Weights of a small mixture-of-experts language model, trained from scratch on English Wikipedia: 1 pick a token.
Below are experts of layer 3 (counted from 0) of a mixture-of-experts language model. Rows are named router (the router's row for the expert), up (a neuron's input weights, with its number), down (a neuron's output weights, with its number) and show model dimensions 0-95. Each number is 128 + 32 x the weight over its row's rms, rounded and kept within 0 to 255. Numbers have three digits each.
Before each expert's rows: a language model's description of what the expert responds to; "gets" lists some tokens that make up at least twice as much of what it gets as of all text. This comes from a sample of Wikipedia text that the model never trained on. Tokens count by the router's weight.

# expert 26
What it handles: Inflectional and derivational endings on verbs and nouns, mostly -ed, -ing, -ated, -ation, as in imped-ed, distract-ed, sl-ated.
gets: "ed", "ing", "ated", "ation", "ly", "ment"
router:145150095108155159151172169076131132139126149105046166114157164089132162134115161106148171119096130068101186055129143079136127113088141184101125163150138152062160124162094064111137126163108120135172075179128118138116158119143113089079107091103132129177075113116102156184113172127136085148
up4:197148144183159109090125146136085140142115131140111086119125128116158126154121144162090110153134134201138086131108026055130131140165071139139149151122196117112144156086121132113085118140131189182112077149087146139118097100165131121159157133073179120113194122154158099192155162137118114101
down4:120074151160057140094140156178130107146127155128054127095135189117076113164124190158185077139091092154144167139065107151166162112077142158105159153084066092105110107117133065164117110143146116154126103089105127124132087107164109132150140110092082095126135183147141137135172165089148088116
up5:148182091132114099137111130113114203086104110123104146095111110153150151185110182120070101104148178119120163136092054119145156132117157111060113159092137157111145114149137100106131132128137160153139074165194140115141158107148128066165121115151219182130157170117199086148085082126122136127
down5:132140111129069128169139093069066119144146139106086113103151107103123092073180108159069117114119067188130095138066128115096103161129124124100166085071160148165048139136142152168072157127105142133142209110166085104114099104126143157162114140153088131118122132178193142143124128117169159137
up6:124080106081138086167094142134095092113074151190116206071143077133110144131194118133117190169108099123144167128110121139130121102111093159088134068152107076064088142167162096147078103111135117090150105141096178090138112102139166182099074080111163123112105134137168134133125158164136153140
down6:103112146113095095077092191120140115165138084109143106111123138119154032093108164132133084105148095061152152182142104115107141166137136080124111142127056155092126108128148188138094137151116126082176179145072155115196136109136132218168143115159112130184144103090123117156118121126160099144
up7:106126127079134164159094138116137139080153111145094140063089115117156159189127181094135146169150161168097175100037099166092077086062123114154139164075077096144152108130115101127118079159093093143109120098074130100118175133089073153098107076172123119150123084148129153144122135139149134166
down7:092076124211106180162204138195142123082095135135130082157102142131126124161083098147135142115152141117109153171177106111119072123150106190157117101082201138129193153123095110122139144104140166090153158121091126135127112191131065085122131122094079125115126128158115158141130084109160100182
up8:056118157137091155208120124129032146151142136097114170110166102115135176121116112121080115107111142203074171112118180147182077105086099160139158112094143149096130115135137135135104167158125164161075143095167137132116159117155140133123162179140085139133108079170120116117181080136109108185
down8:145136118159139146111063167141094176116154142107088084107162134234080136117070139131186134132187070167112135128085135123100163137155166145121130134095107078152178148157118139128148099136126119124158081084067113084148166125200171188109120149140104116080183133144128131132169107105141132156
up9:110089149139182151155178123146103064136142161123107102056113149091180120145113176130145129103091126091113150049162128054056166082106068128081175147097094127155181060163086119113112141126112160104130139121167130116154160136119184153145159111098136153133179112118140083144121107116102107145
down9:131153138125089111167066088112074124105209120078115153121135125136119138116112144129138126122106149107170109039137123148202174213134134087133102166166135124101099135166154131122087115107109154151115097103138123146135122113154067102133109163169178085206059167108143109144140072094112109105
up10:116173182104092057097168120122108183095129132087112118060098100118087144089123123099156124109109165163097141121183150068090167162153155199085114140160161114108142118156149068105139082142143128140118101139113158101098163193123150115116137150103135082191130112167167089185158099141101169146
down10:146151131142140100160166179097078145113161149137084114208120119115135124069110124159154092120169118152206125082092119159142095092124102138163156093116145154150163089103194138098134155124109171109129106157129085155163144147136043126140144096107183091168116171189167137121181067128150107102
up11:176185111114128154180108102106134159144150154094114161157090131096114125088113180126142139146065155086137135224127150090132072158118100119129163092122084133142160145121191120064167146128062127057137117147115140150156105104063097129124110139130108164120210155096159152169129132127109083098
down11:081073129126101131119094062108114147085139093140145112158156145091106111189089128111185121156175124112084140102089147111150119135184101122123151097150146129178107052149117128119179146189116087104098110139162133118127137101141133045065074180081123140148119091148133087130133097144204121084
up12:091105121104139135138117087130097117130123068097141137126096108108147164157097098092088163129108145091124175124159025130094156174158119107119178118134112164105167131142114104140113064179145119113119120158107181153132169151125147129105098166153162215154151121114020136096116186137072127111
down12:199129074070102099147099142185144128127107118160098144108148133105107094096122162103114106140128151104081161150141133113103141126147041091138095067082143171147122168093128155110038123184128127180138171128143095081180154128143092185120102120106166150123134208112141085120151156151145101111
up13:122190129056147134087192142107082090110157113153089143115146119132165118109084128103126141080144107102164126097096090125174106061109148181086150130144195168074153187149118130122116111147155162134115083122125118136191196160140100166161166137103142158138132167139155124122083051169098132144
down13:132108138179126121109174103125140120091202139148065110110105130147109115173128116074126127162144168158154114145119055129117104127155085147136095077095125100124048084097142103175094167097175085091152145149061126102137148133146165174124119110172119182181154197105146116132138117076123109188
up14:106134143173134086115182196144130144142202141084179081169146156119085115159118123137051121213184110146055132158136096171095146138132118141178113174115118110167105153134131143099135126137144109115093106105146130178109134078178157111128098103083095181165114129138089160149114114071100110112
down14:108162065118122118201137151175142171109137089145037093145087072163159178130143085120144126122158148140192109118149146108128174143145095139110120084145108118127121086149095163107154132117095103103150148158101135148121134137094113138115186043167117076106121130141073152119152191140087054146
up15:146101155163121158137154104148114120135073184140088107102125112169134119133162113157138108103136092203202148110162127117118133174139155120141095149198115121114105190179116071162163163156110078098096202084104157180130146104124147049191174125167109151080128103149117120095114141156108121139
down15:139138081122100168149176117110051120133126166114129114172179107108111176127090088105133128105126140155110179162096118132170143118080114170091117124111170084132097073130155145137049118119103137086139104072157121059121093115198080093082094143072129123185105123132150083147122118140094075091
up16:153061159112132111112136080161147123062034141097137092131147163162138149140120117086105144071095132120167144097146170112118170154118129148165167135134079105118105113139112183090118195152143101149134138123092134187089100130080172119116161083155172141070175191136087131130122077129112127183
down16:148115130130149074125067109105124132146151152188150096125161116146131136127167119128148127154196146090122070107065114099083081145095175128140080171131129195123115112101162202142105055146086081115122144091138133121155146059116180166161096093123045141113093127132163120120132153125109134078
up17:177171169074123129108078131084143187106128116196163139122109144096191183126142099090089106107085068119102108134084129143133122133138125197161131139153143103137160163144118076157126129114072089082173136131128143084206135125191170128117083165114116128118182098177143085143125108125127163149
down17:137128124080131087164118131168149119124120183158146091135111099109165155134154171198180157195165116100118091108129164133165118124092143144113084123108105106116078150150117231148174186080129124139145172110092082215101166104105105084156117106147152086167113149085132119103084114116145109130
up18:127156136114131174110111121206147109113153165086138090106159143083126117129106131063161089128105129101134129115198144101118123139147079130104115194144075140107155211112127084145094150188130098151150144136062103142098125057132180077120112174141089103167118102057142121148128163110112152183
down18:164201128146143137173168130122108114177090115155172161124206129107073184075114141065129182112106142165146081110124106116118111132124103107124095104100112123124091099161110064121148128121162123070147117166093234193095132117148134138107162081136071116115175152129112118127124154151122120094
up19:137141196169177100201163173129195095159164160144129114163153109111170134087184135156091101129158164101141154065102112224084089133127119065113146144152109153113103147179085121126127126164132150146173140171137135184140134127166132130162086122103110179103094120135102160164130115114099145097
down19:085106173156133189118142152141138126118125157104141092153148088175130123104164160127126111132170175134090082124069102168096121116130154131130166150112068120162129138132151090117120212123148072137134117104104143148118198154132059110168105177080149093059147187191108182122107077118160139150
up20:116188078183119101152124118128123098106173095171128147166119100151158116161091113161035155227145102106102205140100104120161144158146094197156087156114158116124193160114181073100137152117085136149092114135110189122159110140115112134102156135159141124157151143144115158164132151126110111154
down20:173096114157103116096092078165160130122131114121137138167104130060112058124135171108125097162182128105109079118166125083095156133090065144121183130144163151115128136161147136142154210099125160149152164063106126172184117096166109126124123150173162133141064121170156181125084078140098115088
up21:111104172150142100117122129081164133119158142075087149106103119179103135111160117125123146096144099131112172174146147137150102168109179166123153140157131188117190144181118157110153155201167086119144117134081119194074103186154101141179144083156110091108042146145071102150156098177122130111
down21:159105128131089119123072062127074111089144170092139108117084126165195141104136108174173129155124131109162166094112181176098106106141132093130136193070129119093142110169126162114117117136033136104092101081151119136154137046174166073131117145110111112127092143076138151146092144139115078120
up22:092141116127117112092123109100104047044154142145205127180100169164156146117119117148077125145116122135140112116112178059115158090095135142107199078129118154140138185185090135153154160118073138142166089122137068069146152128138142108094103093112165127080144120128166138137109185122165132103
down22:138137106139122100124120122082138137141114157111114121113140102139092111122142170172128096130104121140125102120093144159145192165168178125182095150068166090137152168184132126120127127122130158169145073099221071140147130117174111113142092107105108062109079135203115090094088050123154056101
up23:059173070102128139115154153112176159109139121128097163142136160094174077132106065167203089130108096155096197102134156156110096099106176138163138138142125181116212093115138161124096122165122150150108145145106094138115130115142141134114083071092166163132179130104128180148058114107130095113
down23:147134170096139103107084144170141115160089080127131075152153153137089101104080126137111156090120135110101126145144137140102163150084147149143105152083114080126130079120174136116150161106134122029192083142130181161068117065132066077143117192138083074106167071160117124144123111130128152162
up24:139187145129129066131123127089180148106100145094156152109098124114182109140045143148150134080091195124159097077140105161160174124064107159138171183121146104133143093102154107149179116113185116077155110123122106104143072162173064090121075113138114078125141103102099113127090171122135110154
down24:114121095057107135151142157148144145133130072112102156173115109173127114131163188098118120070116128186104132168103130056107160144095167156096136089146147111117139076138112100138225085066107134145127151129184135103133139061104089136101130134136124119064084143127146104066158184144106168113
up25:153157130112145088183095148145135176141092113109059149137065147120186093110118084078141140039076154121145193092096146110122093174151102097111116133162126105138142106119116143131148058201099135130164113140141136186117089158162105107090166144137175166110161153121099150139072115088162136110
down25:183077077180090134167166150129153144107140095175110120146112174139086173097137147138135052142133150134110117094205142067114188119160125111092122135186116129128101107099150130122177133117090129180143104139186093100133071089124130099124154091131102092065121172166067122143152115114126083089
up26:143175121142118173156160142161140173078160168156169137106143152150143144142120147139075082136186128119044192118111176103136097166122164155105107179196140105132143173180144113086086113106098132179094123150162121139177064125159117143124130154056114109099157114161104156100115156150080094153
down26:154123165175103115109119116140152134118065127099143112138098137189187123163138144204184126111155132159104133139092166098111091127121146123151118076104052163134124105116167110174136187156081157137160200138077103136142144052168157139103074098182161099127116182124137120158180130099119159122
up27:100165141119143180151133076107104148145098097105110166127149140138128149134161094118162066095117075151123090119105161181121130096088099151155077108144097055160152107094129169145209111161121108144085129068097139202122120108173102099110127095131115086102138093096099188149109082132130050159
down27:138128082133107117106171119185120162123173161131115116117153103155159105153083102173142204126220110118121108164134121081091126096112161149138121123144179149099170080148129138137159143087117154114154038132121142104081134073149139053114176086164136148124188149192152167106115127170134127161
up28:106132085092141106130128076114104122097066151187087093106129117123108144170107107092176126132114159115090144107087073115160092074084134138183219118189106090111158167122165154129121085155111143186171144103131093153179149131162106118065112103123100155113084088158091168115109124154158163150
down28:164140108134123094149138126201103048127133109107144095096159077183156100145155110083107070141156161078113118106096136149087038084134177157176090142104173077135127118080148133169133122148121105111154183100079142128138114091139075096183125125160126092113089085123130108154122135068145131127
up29:139153036119182153136179154093076143148151145128119127116114115126130144092161133126130095201107146089110072129060118071123178113123160094093114096108159144162153084135071095055149061197108144139142152136124149141137158168174103072141118143089139177122121136117110082171120130109113118111
down29:132077120127129151112158141140065136099112188097157132128148105173121119126192083138143080138130120108155133109098142163134129075174163159092115107149167150164165090151137117129102160094118155174144193069139112126173158108160046108149125190146139210117136124161152177151141169060125170107
up30:104106120128104150147126131070103092129115227212133184124139100128156176183156076156136151102131155141094139213139134161085138151154186125149125173131120143092159101143102083135161090141086142121122067113128102115137143156130133101121066109114112148161099082172067128173086147133144126092
down30:186108121147126149104156186164102114050069125158151117122118125131117077098111191168100094117159095134165120186143148140076129150176088157078170109150093044123097154078152061130164143139151118157104131112116138145175109127106146143094152139163157154105111177109095100110180155179157103128
up31:148132110087082181125106149143149125090112094141111114148129135117122097094093139103167170151072208133103134158161147090111056122083105157120149187127146146202180163160122145131128137125103166144165093105155065138128169154091107100088143175116071126093162121175112111181120041131126104117
down31:091138201070102091146097123176150135116115168118156077146083143103211154144108156172197155110178131185062100135127145143101175122120120130181149103139101132140131092127157118149157136133131150115141151099114102153142104090189090143131150119074144193156136147139136165121088173133208163130
up32:161106136215183140182073178086125102139108093124100189137175110153057093086098128097098150131162119109153121080072114148135113143154131114103174124118103147171166113174128137132179088118073116110152105217083117148139135185113139101149114118107116150088099148141093140104080127131149160107
down32:106103133160164150078182131089129128115161189119098105076092170136211138088143081113139086113054112125126090125197135133128141058116121078119129126103094084107107137168162162151071094128147102082088107139129144108104112119093142114200135121088112103125117172092161086099194129104122116109
up33:123194087144067114120197133111136089127130094175151143130119177112140126170154123190152126092152121155117130118156090095147109149130140065108140146190138131067113148140163134129076142174115119102188132119129142125135156117138152120132112142138172052103112046087050100146165135089190148170
down33:104082145147132123180173126055140117110105058073085144125179159159117114095086121104109114144189071134085070147147098131146117148174070184105127126157162071157134128144137118119117151158127124107161197099155132096126143130088069171081110108070057128130121172138143102125141153109105117102
up34:152157124119171122142092153136141151106112128137064110087178150094138135140145142155176154132127046117132128106142128153067089200161183121133123148149165204188119170147145110136118210143111116114142150184118119099110135124091135149110077094124111123150112172096130093127070092205071160111
down34:182165135093140152136147136151141124133098153125153140125083100148133121110101140178158196081128122128123157200091131129138157164082109083082144111086148092083149094170152094155105196089202137150146138183173127064102132132162088095125079114055132145149153066123176147156152140095133116138
up35:085129129181140192135138155188190053105152128168122153131148088102171134149089110168104096116142131121157155163063104114109112141126133148095124120120059171097210090137130114127080093134135153113133144136124089101117144116123118099105152091112171111135210138087122063144075128139184143179
down35:119115072091147131162137083152122170150072121102183122160135103114188114132115178162153121186116082151137131136096116125057148075108099093125132112146159125098125029092149136173117125104158119085136140098145089147138162161148143111110167116075080126108131135127197139108163069092068161081
up36:134160171130119126210132189141109168143108113078114130143130129122152138155125077135167135070130124110124171054119165136106104156161166145148167189101100089164199145075120128169076131081084113138115189103130135165164110163139122114108093130109112108174138113121056110130134143079072094178
down36:127152096101115130106101143121096119166169138165130124138099125138124158170154085152140119182174107129111145130063166093153150145065144154136060089146224166089074102141136130135178165069154115220135123065133139116135094109113154116169111119176139127064112125102142095157126131084113121175
up37:170161111152214082121135110122150130137139192112078104153088100113163172182166095098152145166123101182148121163120180095132072097140129087149083130201098185139154139103159139152142124144144104107118083136176159176108147062156139113082110085138086131144103103131161187158126144095125116101
down37:090102147076085138145085174185120090183118113099089094140164179103089155100135151168191127123118138104089205137131159143128190136103124149161103129194108107099167094145123107134120131157155169111193148144085109146071068104108140118114130075123109098116133148160161144100149081072168104147
up38:155150185055144140130095111106123043104093110088122127154136127091149142127142131123143080142110143122167182162111121126120109141146166070110073172057198107102161128162071158130126098132179150207136170130106074131141104106118107056124090079083122117136122113131138089167128138133092146152
down38:121100121108085125167114093166107152122108107126124071153074051189126081148138127091143156142117081123131078144090116169128104097118167112106135098156164189160118174079125093155116141150155123089097169119133103135140139138127142096053141178119120179116170136193062170120140164064180105113
up39:154115149161120108129169179085202094097144197093165152094085111151165154130172098172138178129178095133075162153106095123095138163153123099117140155180151124174135146133130138149138105117097127092102186171099115179119133137157091136070088074152164140165106104161045133135123149137077122100
down39:151108079147131092136177085114122129113180182111153145118128116156145035121125122100138154137127145130123133146127095200133131126214110125205120128089077062135167200179137127096114142144157142120113157129103108158151140155175190093120078169117125155138195115138142074106128101119079128120
up40:145139151137147082123120198137096138119101171131062221103136120127152111136132077095108122156097132198162103077110161115125104131182117141124102142157139190102151132126061133138117078235117100148133114149157110082084083093111141132130146112132116070111153131092089152166143112175121089123
down40:180092137128086136113146171146150077112163118080091151093162154066078132170196142190148158126140079156133149093139170125137171121100124126143076082099161117087100074158107179098159111065152190094143134112109201105126104140162125173092149108148133084132079150139127116136098097102122101137
up41:128141054118130134163094091124137132172081137133134130161097111116169070188111128120126115102113116108096170094123083153183171061171149068162125162109125095148179162137148091107137119123116130166147050092125144121077156112150158078076179132153167108112110098105142119205195117096128134138
down41:098119144154093107136108142181128128180114189167179131133093153131171131155159137141116149134102072125156173121117197134120135167113152182166088067090156176098158158156105121126142183063137189142112109103115104118111071129120051090130101125071116147102070150072126096138143149093089112146
up42:081147150192155161130084170116145116048145132129129162133141135166121151136150170126170174160182091154153116139094134112130125192131119154123171098110139164127095193118108101168101102108136143069178122195158096083164129122156168059142113058082113106154140137147137139092102098091081126173
down42:102129139094089166158154130111158141135087101156124131142112143178097140044139071146117123123151177166132177151103174138097215075193077123080129122132140119141145148131149159124081146107081065142084169146117117126099149194143146113088098136117069084076139178164151089158149140109135133125
up43:125111144188144120180104118087056099141104142086064140140096100080126129126165122104158096130101184137150063132088091064087171127069128107143175147160088131079081113075122138152115104122108092129113090067116094118132114117132106112155047121148103134162104113171068120133140133078127136086
down43:100119057117088138104119112119057158146119085147138103139190122082115170149174203116153158094119106105121180188122125097150192171098091118106089120116114135118079130091068102091126128148110082132163115119114161099154096098137058171139150151114091112120176141112111126125167061178119123085
up44:211122134085130108172097146097126139107124147067185124073091131100175181164143181082136127205127135150136141140077097147131157113119126155102160124140111071094098149156097156121087077118121173168147118150139104090127171146145114111141099168180151170140172160137083118139122211139167135167
down44:074144153145118140095125140133128076180100096135104096103083135172112105128141115138139097146130130100155108138076158084121181108111185140095129182098107132181115130158097064140127137117113123077076194203056109176145107104095104122138145198111150094095181116128149176152188159121160158134
up45:070193117122091180155133155114155092131142131119091181123140102150129151118176158140159212090125092126047164173120146138140077132095175175133107127182119111131155076144139108115161090142157151106114085128103132171137115068092184099115073094167137117145110072140113166108103111095180110135
down45:112102172106113119123055129095071107124099164142087128152104089124133114104083145123121177096167122081136133174103121081177097079157148175155110158174139133160097160110157140136087110150148140121185165091149083155088077144157190156128141117135152148118149054129224174118154092135099126156
up46:128100024150164150119054181134076149087089134059123127113148144143147088086123204085177148118120143121114167140125194116083160169125190118151114111149118149107137154084129129117130102086171152179164102141140130091094146147053159114134084139093087124146132129106117121147134127139122127181
down46:157089112166094153145104138160079192129186078106140139034110100131112115131135103164104110159132099123156159150081145128126101164155101169146073128111140187107143116103066117187194149092158170141147168115100133134130157106112181142100108121147136069096112149134157081166124114055104098089
up47:097169166108079103163185088122117092109148164091112102135149167128168173132186200138138124105060175188167144123150114134155159096089143132153138143115081120113097124140106126033145142138131154125126151103174155106159124151144109085059094058121070173096173142147134142142119102120153156136
down47:065115146149141179113139108106170175144060129073110143106128147191179119121122121117076091133142129133148128237131145154137129102148108125113108118092112086103141132114152124145154078069133135118121101127158113190072088118098137127154047093080130106119129048121145125123156117101185131180
up48:132124135093175132159123107119105134101225145129081153086192119099076128109101149160139117124125127174122116117195130152047178102122158116114147128155119133116097120102182198095115117127100157157117160182119112171133052128116090136120085166126118120118125049179157179131123097111101081130
down48:096117146096070109154120099135175139109117110148200134187108145160185164115143196173097121106164144145103108086068139067115081075110109096146120057142158174101156105169155117132124137139060112105135185105099095074081120106128128102137113112138116136136087136133136104092154203126157129169
up49:126127083133201129118119095122110087122119135171106081085106093126123128142163202115094119138113062149110087165098086108128121163107131154123098184186121120102141144133091031154159168144122076103145108166127129124138171106156104157094180116107138126151169100109111125172181131130128094226
down49:114114132129086107125126107156082023100116107126081138141177154141080105042130129125138093157160076111167117106163106149142101120136102127134102153141128094166103102156089158146127133135189113143089131065125069115133176119147105130109127183185094064172205146112145143160132083121086120111
up50:067170158136142125144116152147084151109190140107138164156137096131128176121089138079172140086146124153135147163101105087093136149099148180090183098129174150121130108137071112106140106153172092150106187105044148128108116136147132108142154109061076127185148138164052102156113155147125123202
down50:127124127146133134105077108163115103141210134094143153085111143158119116134168176186178169173124074174116138124078112148105161202169116158133123126104145189143121098107126125119194149054205119131068147164134122131165139114137120190098085155146166097125152132123156145103174125101093087106
up51:163103121191124147146122098069052162148066134123175140129088133112141221154106171132119158107145130145163166119130101124087176118130115119170104161118123151101135107128092095094125136103118124107144135112184115143112118088136118071176115155086178177189079178085078150081070129126160156139
down51:115091121147099119059102165128118160114150134202124151101092124140157069113124143121099074130117091094124107143057126119154172080140054167118095132151153230120111093101114152143145134108144182134131123179146150065156126161147122141123096155107134230145155162122166125089097115154117141118
up52:141162112139138083057119155157154114107161173092108133160119100171158149148155120118138080132135091204150107063110106165109158088052138124146127081134147148092172122160167131130108107174137129135094154125123103112107087146146170086109092105132081128128079118159012173138077104133145119093
down52:156123132119119130193143111132147168146145084165142162152130131131133130181111133181165153117145184176151129134159159148060176107172144132100088117106106096146146126146079152171140189110117161059173126136087145163119174087144065122136190102154127097137106094180161105140190163140175071168
up53:101213090104132163116122141116191153151131124177114147112061071113156149152127086124113082133154125139067108085071151127174046150132158140115108138165106141122167206117141111098163091145136186084115094074158143133131114133169107103111129120157159095204126111083126160113108142086122125115
down53:060127082120096106145142144128100097076132105147103078160204127120165147149159150152074140156127070127086125106124162121189110145112158144147076051144118121152150162119183170123111159080130113115174159136120035112133168081113121144162140128167168138114052180125138127159152150123148106136
up54:073098106123084209135190161094110115134132158135093145128066136155116093140110207153095115143130107147150101103190120155136094097136098157149137129119178142086097126169168112123155162166118117074145102125143131098123119095121172133065104120178115092169197089091118149193120190103113141099
down54:178126116107118139174162099143122177115123195181109083082095106163136137130062078161133167112177144131153090121127122120156138076083086109163098086137084177162157084104152163123132104154108081130136134138102070131138151099151149120172102146122098195133053139166167180096120128106126168179
up55:110128158151130162146103153121113102120103066148063126091150129140064152106188171069115133112130111117156169141087197101103076074131125113151149124142094116121188138110169047089161170154086108115126137145102141130100095122171130126131185120115221144145151136078126116095092128109092132185
down55:134185113186105067129070057095096185182173133149102104137147174154109145072111168126173112154103065137143150150188108157178104139116103112135123124125106180112050154122113109147097172128168118130154188157118106089090147144144104115129106160154095148090164126169178160126143097133140105116
up56:170176131118141141097099095101135132119096143120096198199144138121125173162116106171151153156159054083140109111146090140075119096162099129106141132115126122107106124090132143120208060148137083176136074182136139197146183165137112158108144117125110130066168146151130162207100145138106139127
down56:131132176148154142115146162173127115159113126110195107090091074111139099177160151123104082122129164121084120131097095101151096098120132094093110150134116097169152185160123093077133140127132120075130166086114121109075116175165105141185116125168141198008120171115092125096098157147103167133
up57:079107166115144147192143137107129129153158126125208117143121076127111107069069154145137125145138117043163098139157094096105136095144087151133141192136102131174159101125110071161107149153057150173141133157138153136110178113192105128090123169072150118155061165122113088106138170127117159101
down57:133126125094075089143153088142118082130110144163154115163112070125113085116194129133133095124137167110151132117074089187065110107177138130123094094126109062169187075155100107136154123165114149117147173117076121179092164087179133151138158146105091136081150088110084182182147182108147139124
up58:152134106119131090149165153146180078160150124123155081188105079146149182092149196078130112137158156178154193064166118125115082139171138059083087129150110153134158106171124098155088175140112103129121119147113131156176150153115137133082112159130109109104087156133038131082119154151150137098
down58:145144099107114184113145107158149082121065144105176159145175111197150117123108135143176099114129101161114147152109154150120173087170120099093101200130133096108176127119150157165017089123108113114110159104125088198121121120117048133116134152150180151138138073155133137150146096084119124088
up59:122108108135094147178146100117122071123065161132197099123137177048164096197153084116154110153127173177108153110157135105102134155202138149107184159109127101105103128118161096152115094178128135137128149090104115133115161127161156099063133085143164132151114167178112206137179130156093140135
down59:192176131136072063112139120164081100119140116105132145141114169115119132146109172124140116116111113149162125102149129173175128066118165119140131116100110059078117159112112126085178152106146165076121163135172097196113128148075060082174115209082127134127151081166135170139127091164112107104
up60:142104118106130153170143103074123115176122131106096150128102157154060152168088159131189204088167086139136165145098137138087138132104084110115129174106154158102185150185110119136116106180092092167225174144090120079139138126148140089092167136156126152131109144176112161094076134142090132158
down60:195167136170171054087137106138097112144119083088108082163160114167157107131166105139201127114171166082124093135124151110193150102079108111164161124095080170094096112131167110109117094132105085160133141085139097077151169098141148179104171181137115152110073093108116104114156123153095128104
up61:095144174058178154153180088097130157071098112097120179160158121116152144164156121154136134087155081129134145090133144140143148162134108050084086142155176142130140112134116123146036153108154136129101117130128142103118145082172134128112080148104146112192154058150154135115155162124067063085
down61:146167095112064123116169132151132128127157080101190147074099090154180134120130136178100100144189140175126156110090113162123182120105156099087123152121190075148144110181121069206145151117136152121166127165149104088118171074169112107100137117121088126056089151123155106129116173108139169131
up62:139093139142175145150169153081122108123147159139127128122133156110132055090148131134066099072109104124200124137165093098123070119157168149094134085147093171115176168217154104116141105114122137140139094151141161158079154112154146173119128151063135213170130138085137130148106126107196122087
down62:087097150099131106068077158144114152085147145176182072130158097161119088159123142068145112112163151118145158107126137201120113127145064117165118139111107115087194096067137117203125161150112100130069138113091137097065148156120159084119135112118154150082104137119126187156091132127102062122
up63:123170164162107129098153144101155113104122110113164118166174132118197162184184109177167124088050114090165175159088085143102183143119105134094118176180059090102127151093115144092088137132121137180143153110113138124126164142090176113102128124130109091117096146125191129149074123079111102177
down63:085107182184145124136105212175122108159154121148084105039114142106150113082150136131114128156157107115147125148191147102131156103187118114165161098138109150094151176131171132071133160155133163119170103138102124135119138096112163157176158083152077108158143183139159154105169131127152078206
up64:157155137158093122183155092153152126077102124053077120139094107141130157128113137156169138122164156093093117070131125110135114151101164182094112202113111135095171137105134088178210151132109092123124140125116139148087124126182135136149081070056108139181124111115163161193115189150115129158
down64:119103108113133149136123124130147175118094065139083109148080128099135128143095170188200139106190034127123165162096149162169153156133160092109089117189210153121136123141065081102131142052110160137146127094137097176105132135147095118129169144175153122102139087187118102121142127113132111137
up65:071154139155174072133124136090112165160079126099138130151168132090109164125205142070113095148097150129098191112085152149157106159146162173113085103133155078085135123169146135073083119185097098140142113179130114157094086118110152130084132141129083159154173168164107113166131187169149080140
down65:124081136118094167095122091093146160104130083120060052073138157139093097114100145110166113144108124142136123099089162111143161085120099149138138138116129110132108119116076149112176064143123122139172140121126124034115175093125139120092126147178168122120115164203065180175121092149137179070
up66:146168079107142165202133149088150116121079154090078109143142134162110139116170169113162124150111163156113135145152156181181114107140119087126107138154135076144162058083099085141173134151126129184136114136122103180173065101071118122139108155145137188168179089137131163153077180079096116125
down66:156171126155159148139122169123149068159094123114149123118139081162133117153082185103120154101161168115226093111156129070128110131085129067144173124088024175108094176161149115129120138122112091154106136157162094168072096149191075183110131139146126134151128130124135109176122135122127141114
up67:119165130120102042110150193147099157110136165130092134196160106120143135136149150150081131120068151082191113122167100094140122164094154178122135159137200160117142102100108103099121086114157153135182123219119109155064186080110122089132108147073147145119114180127133151146131136137125107165
down67:063091137107111123075059158153098099113110106134155140085139119147185108169132122164134138164148061120079124130102154113146203145119118147154022130091110106205159135119131116092136144099116137097098203079125087177159123089113116093160082139144125109140160129177091115105119140140134147146
up68:151128127063088097099103122120147128191094138146157102173112133094164128064121068129120127168120131127163131126114126152095144140108181227113203152099183108141145113184088131164117189140136167082104092098169162122137114130153119136126163123124138084197128077120115141170147186118127103174
down68:080118092135150130136111128177076147167120187078139133108147155113109114128135130134201080143113086116125130166088141175094118089130133142111102070149102121181096122168096142147096107091106167069156120142075154112074092131158043080131079144147164127132189107088153159084120109121144074172
up69:148122098161179109128125168185104136133144135096120152167100110149084133062103107113137079148095113126122147081095118115122149141147173140109175114144084129135138120184105128092127151131144102157116070134150111124124119109102103198148195038074135233116044159101114119088104122157118110136
down69:191190152171090116179201071125160154189172131108134160165136111110110082161079156143111145143183116133139060146148108132117063120137127134107117146141151122101103102094147132133104131129102174098142205176172122131139156170129111166160124113115164113073091133091121054147129162087142161119
up70:121095100086137107138125087086148123138119104146087208106126139147126095089128145172164173093100143122074161124062153103135129121122096143091184128120151121087124068123095087143100106215174125118182149125097137091196149173143152127065132103077082170106160140085173127134112156099099135157
down70:169146134167147126158155149123084108188140162168108089098186127123109115127110087118135104118070126145169109123122154132148151161124094137153099114168098068083090137069147199116042091136104171058103133081120178092152164073159108164121147174128080078139109146087120118134133101090146107106
up71:091124074163116110129055218122154164173130110094119102121124111161171132089199174135115115112128143136101112111179089098126145183209157160089137121168160138128139095174139101174063111117137117131149113123114144114116132062159150102181101061124166154135088129108122164119160150094155110102
down71:147131169127165137129159114103092153149129164195143123126153125095137137143135060124110170194152098194146063142102120127157050124125125111149113133105168155099071138100144127147124135186123167177192102163141104177178180150095135101138089130169117103133098144185155125121114046152179129136
up72:101121138080133148090163116138083119129108088071109140093122108170136148106148090121095185051141060116123186113122170117164131145122142169137163120135143111156141121118075116117192110133096119183110107130131160151205124147099093108110129099124093095173133209103174146106161217167098127150
down72:171132152086101177148091105105127115116142112130082152099170152086153117152160164152147014142157127128166065100147089115141122099135097138120173148150146067142130079095135103068144098084107156103108135132096123113066119086134090062153130152125073124160175107098139084113148054122119145148
up73:113133125191145118186132121157099124071125151117106112126123110089129089089118159054172141071096146131108098126150136139056155098154134126127051175124151086097116087108069075110116041134086143169159111177127118171066101143150133186154090125141171149161149151121100134136108100160145133150
down73:156112180093084089145157124130100125192147089107145152154129152146135175158091106164158070178124089161081112111092121136158178170153106108139082085149157137179106106080097102118123161123141167071079180133074086158120101123080136107087132138117182093102157115163114113145127129093212096120